Experts of a small language model: 48 experts in each of 10 layers, a variant of SOAP for the experts.
Below are experts of layer 2 (counted from 0) of a mixture-of-experts language model. Rows are named router (the router's row for the expert), down (a neuron's output weights, with its number) and show model dimensions 336-447. Each number is 128 + 24 x the weight over its row's rms, rounded and kept within 0 to 255. Numbers have three digits each.
Before each expert's rows: "raises" lists some tokens whose logits its average output raises strongly, later layers aside. This comes from a sample of Wikipedia text that the model never trained on.

# expert 20
raises: "'", "-", "’", "/", "ian", " was"
router:140113112142150162112131138148103161093133122116158091165145167125128127136115138093141150136116134120163139152116122174132115129152142144131104122103157143146126122131140124137071137131141157110139092146134123105130126166112154163121127150168127131146089125133139096134109144140119135100151128104141120132124147111116109127129145153104
down0:141138117125126161151156143099102149118123088148159116114154146131095130156104115149115175117101114077148189135143176129067109092150116097109120121117145140099112143148135127162121106115122120124125122129118139129143108078165127107150089177132118154131123104146132132151144143058117128143181131136125164111137129130109113114091124120146
down1:139124113110144160131124112120100128096140133144122126123145108144111166103130110156099127112107143118149123085129157128129091104133137115125129106120123138132155118122105103103118110151155099132115159125139113146133099137146132156083162130065141164133149106137084156143141120157128132120144177089115122116131100127130109134120114142092
down2:136130156132124122157127143126107119157137142132130131109134077130131121085111127082176115099147133128120073124177132152141167172134114114157145113087128109100113115139138166108088138117161112148090078164106115144110156106112149132125131084116126117129075145138126122170164091117115144123106119121106125132145163139143113161131099182133
down3:130125178171112149119140105127114120128084098134073133149167088117129126147138090130093126126099146109121109155175155078167127122117127133138133108171171128142150113164102120129090134140119122089143146121121122121133105123109166112125088089093085095113126115107146148119080100131160145131144116109111133158118152167154133147140132121144
down4:174115160137130122107116176109155149117187137172128055114087124181114137143147140120163137172141124130116167148077125138137161131127104138118117100115133166114112116095121162080104149143140160130131124152151144109095128140134161099122110134141133139112133125130154126086099151159134115150112141120130188095149139109123088109151164101103
down5:154115124153142107157139137090080144152120131161132142097170124141131122111174094129150117108141104124150138128117155175147118099117108111134180121104094158145150095113125126136124118149076158194106179130100120141098174112113177143117126144125084136131078137125166080120138113140101127137105140080110151130154113126136153148122117191100
down6:122087089107090096177090101151087146177146181107093153127156088086150141130148154136146149121118113178121133154126159156134102117110159132148090165176147154130136150142079104080125157108140128141122119144145129171113150112105143117151105109144164118128084125144099166133075120111126159138100083139153158123101139144138151112099136154158
down7:142119116122141137163133112151144105125155127150123117103129078126125133135099146105141125128155141134121153157137149152132158157128178108125183082146114156132118108132079130135134131122111138112103133110109119089086135125093128096129138134139129116134075145102136072133104102097129120115159151088081116133136072130172159131163154146119
down8:144117159129120124109112068132146163159129106158141212112142118096054120135087167135153107120107104103089096121141102152116148163135115129130158136095147121106127132128110079070083185118176097150108109099128146116135092134113096109181127143113117125134136145086110136101143122121141143136126092152160146102104124177138159120110129156111
down9:070143076152144134136161166132106113110138109107144117069133100093133133142162145152123123153124084129163167055142141100141165136129154088160131130103146096138142102125137112102150138164105129118093094142130151154077115121091068122132134118109090119108115134113137149086134147155111144105121138059169163167107126151151138145146097134131
down10:102127137124132154169101159098105113114133111142123134112107118158153130089135150144140147143116160127147130146119078154126120092126130161138119105115144141143168085158134142138096091131163133137120129114080113132151125120139155147125139103131129135092087129141151141135100159151108116122128115128127172165170163155128162137169138153120
down11:129105120152140115103136110083099131162119124124141088149147086132132177085056095108154154132093142169099129144187142146151151181108141166143091076103071141155085101099125093104137122092153130160115173157100127107138133133126155140129122114191122152114163158137134123141139093143091119076146101166136156102088115172163127117133098138119
down12:119079121130108138090139145150108131125116131113121066078110104141142161149131150080210149170101058118105097127077116120079151150123123131120116159123107131099122092158123093101159108150097117174110180111123113123139118107117092168124116094096149122170115088129131146104105129137146113149137172154138150149133116144123080096128144095152
down13:137144148127141128100116144086147155143172049159106175081157129118093084140082156086103142159108120110151129153147129173118144155119117151111113157167153116121105092138148126138162123180145102107111166110148120179126137142110164151152066097105131149115180109100148093130115101132109145117091104149151123122125120136119142125135138130105
down14:137151143078140147145169130109081107117148129140083109131091094156144141105134111122122144112152154100122142146107160089151121148116098160128123153093099134113099121117122113106144141158107131128154130110105179152072169125162141161079125120129166122134099124103135145098099086149124120116157135104108181127152135143150100135117151179111
down15:115128128100178130123096107110125144078133110154103145172144121189101134144164121130098144130131125121140131096160111081103135093129122123121113116093104133106149150135144136146081175165126124125118154143157156133116118119130114169085126146175152152088096113119133132160157075132111130156107156147124095118165112104103121100098078120133
down16:105166154148157149130111131144142139170089112116119147149141124174092112133127122129132075127098155171108162128080127087122134141139167149110136130133170118125124093115165103141166134156160118177110098129130101113140175124130158058129095131098145109103146140125139157169106117096112129087124122121132105127137110119140133149117118155101
down17:120081140085134129145095132153098136163135125155137110129091175131092181122104108118115132150152135089104099144139125113105146142142130100198129163123111115139105139131107094110097076178117145119143116140137088130142157120134101172137127148138169121129168167142138143114161112112194120118169067123127087145135177155112117133156111153129

# expert 18
raises: "er", "ew", "i", " the", "ick"
router:150117115123145130163107111145108096156087154091120118144154142115148146143104137136123144107101064140171097135125146165125142177135178104130106140093162155132189114154139127088127134112145102121121118132130155108097118125119120155089142136158130122153133127097125111111143116159133094140126132137119129137079137126113167115131143131116
down0:134123133115150122139138106159131124122141133115089136108163136146114084099156168109144110088145135084125127141146130128152115118109143125181177138149130101139094134099121115097140132109086141122096173115088131140110095136100110123145083128164123133108133106125139131139122123158157116126100147124167113165102154070160147111133092131138
down1:169137150135134154135123151164092145121143139099126128118131167141090100139115151153132119096113098147149131107120129124093150170110140108160086091131147140142130124164085122101082147164081120134082184154120153126146169132145098146115159170148152117169112122149130128136132089140146125135141156106114155137111130091142145138084122129131
down2:073121134126139136127161148119117149100152140159099132151125114118150116155086130139153116132155122131135133145142123156111124119112163135111150097103144153134126146123108101147103123112151124118123104119118148135122139103149135107142132187104195113170124083106132133146128110098142162136126194137075116132142149121158124112115141111106
down3:126180178130131123141098155124116101148093164127108136087174120116132092104116116125138156112103119118103118137131133120109147140170118134120114181069061061124112118153126146155109169084145129152172129065113121132129098152141126130108129129128135128117103154127165154147087126120099136083123129183180120154143142169110114116090122131127
down4:127167149153122136102131135132147110141153157103129147145113124150160178130147115086131120153119137092118162130125143133163139128159133110113110122170075122092099092130143140114118111112107096082145134146104159119158119120103183100158132117117125114127137192122118163124107119101145092112145153134104101114093127167145087109170109111118
down5:132140136128124146118091180104078118133148137070151189120093090126144124139180094124127117089139105150121094113173116126096126150125129138156133107120177168100118125091136139162131157115099141143141131138112104153160121130137139091116091131114183157147128152149175156134143125136158091164111111115119127102181109147129139153175069129125
down6:094115128152146117168143091085185127146137144119128093176128152120111144140145156128134122091110123159161115152141149106084159161154107158130156127128144138131155181185129156158124129110110105168124132135117096147149156112131144152120112096112121136145103123198149119140164117148118080124141117159105119137160098124157127118126120130067
down7:072144154112112115146118109104131134159140100176129109105139094119150124132124122129146122158160089083101125085098123177155116150114125118118184094115134139147116144095149136092097104144122146115150081141130094131141179100095091110165101118155180106120101118108174130130077102135140146083078119161135156129092113186105113163127148137132
down8:179155094104109158131129103141101118110147131112132137145105153169134150113136122147127128127129131108141102087157129076111134159133113072153084108154148162122077096142107136172161105106139154117061152169110105173072143114131145137124137131155113162148153147166113161100149124156121115123108151123137168103141157139116116094121141105123
down9:132115168087148119132144119164127149118119118108105120133101134115139112116170137141120108119107168094115171114164100128144149110104114136093095150091141127146134118115170108093108160125147142112206103136116176052152141091152119151051143184162196090091110120106124098117110149144157109118171150126123158133125123117115105173083148129126
down10:141156132151140132181109141179160119121093123090114133148129119131120137138142118152153158115082130145164128176130155107115144111133115164094140139100110187147102148140166110114173115112099133161184132098131136103140097118112138098082175161129142130119142148096136155128132116133123115110105133122137108121104160091126126139120130131138
down11:162122080122126145073102178164126112115119115134147111117154127090179090126143136107128118140120123133167126118125140165114120143178144109155136135154157165136103134122161103138098162116108084121135078140134167110114128163102102116104141162134118119161103129089134111156117156165117136144091162110092178181103136150139147145172138162127
down12:133147111127098146093118111138106079132123132127110105145151145109094131154093161136116111167128086147109081101117164089137105153136155140142141091121144118134157104146114095089097107095145122124124147136155123099093057142099145153141097096067118144084143137152123120112132098145147140153157123147053158115098129149138149160129143109111
down13:147122153130106104141129175118118149104108097093128165148113099111135150164124117123136108143133136123148127117133083162106157097092164136110116127129108093143094098109112101105124119179123127118123171098169108189124168144105104136108116117146149115105112112135129116136146147118111106116117103128146112118107101118090137152147159133161
down14:137117114100079100139140118158118194097107098135133101095127168159089120067083119135107141131144102152147131131094136078149145115141125162112115099132120081135121118143106120132129142156095115115153176160135141154128143131116152114177118124099103122143138126161124129159128133108096115136164134138116119111142163132139121176151154092114
down15:133130099097158139134158088108162109102181159107111187142122122119155081121109114165119145134134134128124067124140116123141126151114116102140142128136131114133094111118098121122141156113124150091123114165101098118130155125119092139103183192127130130143147173093097125132118115120120122147174142097135108124104152106127107138119090131168
down16:119120103114132135111110127107087088167141135156132118101113144148107102103116127165135123114174107125128106184128121151150118139105082126157123088129098103138146105108107117139100138114119149145145106153103143137166140133104128120125160151137135154153076134144167143150124086088089108150158123119139141168170163143122075102126100116131
down17:156154076135102148133170155151159127118124123162094107153101140098125155146151141101142128156096073118153113148097076098136099132097142139135100103132169099146155126127132112107166112145145104137125145104100125137091089103125158117149129168095156139108171133118110127107131092121160133153133124137128095123155120113134106065135118134109

# expert 32
raises: "-", "'", ",", ".", " (", "ian"
router:147105118123132164090118128149135135064131103096170075135133145137124126148107138118194138072129128087149136146101139143109134125136114114162089136088152142141147150144126130111107178125153099124186095160154193088093120186125098153120126120168124122157138132138116126102127126190125137088180167112148137131138161101163094093105126120114
down0:130145135142137093107114135113143108159036128152151131136114131112119150087173131181121126145130090123139117183120161143184109177132161108113132122156154131137149111115122120103170133131146142125105182103144106162083094167087129127108122124144155132116142151126060119109106114122152159152106120125114143155136100191164116086142080128120
down1:092066144160161128154129098127140136107171136113120110137107160087113127078115098095125155125111131119203136106128159133126127142097127134151118119126121130130133098115134141094139126101115103142103116094154116149105087120156099122094210121174110113129131131129111127124101132126138130110173084171128160115121112151128095127133170119111
down2:101107162197139101103149134156120121110151131112092129122046107154131146110122145090130120141115149104146132120132172105135145140148137123121112125135125121167127133115140104088128187111136151165094147107125145146069185118101107135144111152097163130177135127133128100125137073118141161149108115121125172128181126119108130140099092119152
down3:127116109109143139136117161129095120103146121135188138120122116126093158082126135147097095143131115122130135116135103117121133135143147088131095133150153154166154143150145165147131142147094154160137087121176103134139122176137150163092143157096141138142111170144165159146095090142134125143152153108137086124107092130140109121116131134139
down4:129111139085135156139162119116106130137147150146067116094150144116081112129139104096071085155140102161115178177122143128140145132128128111150131136126134119126115108159116091114137154130136098114128139133111127124137200149108108119079158119081146107157109158140109155150108142115168135132139080115100084125126125123160135103136095106119
down5:102170132119132135146098168154134132195091127091131162103106153146143155123155153145119122156174139163113143124094175152149125139127145118121192127192141061108101134158145124112149132114127121099092124130137080164149165132135131168140159130065152133098155132173140107123120147089130104133117102181113122112091082157129153175138113132093
down6:103105149137151127109109122123144130156157138133132126134153133110138100097145118119160190150153178113185182120171122106133135159137124158133128127144157067131142126127143159155143156092156086125160169149179126122106112091122121154167160111144151098101105123115138096133100125162146106119135131141154118145101105113158131124124102124139
down7:126107093102136151120121136104152103112105107096132091128110145109107153152107141181149141101132079111093163138174132123180109128141117132094152158120129170123168094140147119142148187073112114152152145105127161156104095134151164152131156138110064128100104143135141105161114090151147115144116164105097133096134165170129105119152133085139
down8:151103161148126148115164170130146126124163129154135149128131116090125141143100128135144155123139141125152120121123124113109101117104121128078103100088121125125124158112093139144144132107138136142101089139091137129123134129166079187055079085164146117111136147130158143102148136181168122160115138116168153153087149099124127189133128116136
down9:144116164145109115098153162117172079087151125121105137100113162157119106134082130113103144116124110114155149125097122109094139145140149192148112119127151153123111154132118111144141100124107095138131144110138099104103151092129141137121074113144111125127132143133139155126105119164123175110103121158131127086117136148111080151118133110129
down10:134139100118184097144110153097127130132118152124146133139132166138170129163125123138104149153100123149154114118126150172139125115102166094150141119129139146133134108133124149135097130131127113097116140102091101107106077159118101137101134143100167147126157180164142131137104127089116160109111144146092125093126097149121094154148126168161
down11:151156158164111110121116144156095123144143135125126138172086155143169122133109131086182143133148155140152143128159116140131137104127162145097068137139111131132157130118148096179147130165119129134114130124111142092161141156162144138153120155156102152103134133120176093095141107123121156094127173130130144125143124111144184148127168131124
down12:139157114121108162099102134154100125121089112111147136152145116105085104131129116165115115102085123104118185129100134143141128094130156109162155120159140137134155072117104091153119114061141143115140097141179132108125122111106153162174084138115171146115117083135119179139154104104102094143093148133125117151119123086111111111124139164111
down13:160128128163103121126093172152141104152137150125118077115156162133076109125142118145095129149139127133110141128140129138097121135136105140157094153117072108162117141093169115096146115102133105117160157138072097132118135138133170126098109113148132145153108110155095099097139123119124103166110114075121106101101094133161177102085137156116
down14:109129148132163167127130140148091102124097125132120114153147095091164145144080155175097109122137091142101146134114108153148107125118104122097122131145111065165156122108103143165106143083055091112117079126122095102119074125127151091096093127164175108104129141145099157131100144126147131118114116098109129134103153117129153129168110132103
down15:142129101135172117138082142125123158091154146184116140173134133129084086120123072138120099146135104140120170152156156098145134143142113116167140122161113120162123085132142163100145154108153103157124098135098132117096138142185120152169107108159138143103130142141147134138133080135132128110147102152100150092091117121146111130121098154130
down16:139132168111123145100135094137123088099092129099106119151125115086142162127109153153128090139161116146133135185114110136114172132141144085152116126144087118107129125087160128131134099115128121118149105107155191131148109162122122143141161158094161158095114143158093128132101140106136131114148135131109145140127139124127122085167123143141
down17:093132102103145076128142136122169114162125132159121161144126111154137165144172126103130148108152069155098070124131133121145209142144123131129162141088117094148151118121088141094139118135127111167140162111086119078109144132136135131126152159115108162121129113142145148103110130111122129167115054097133126120162106135097125139124109147168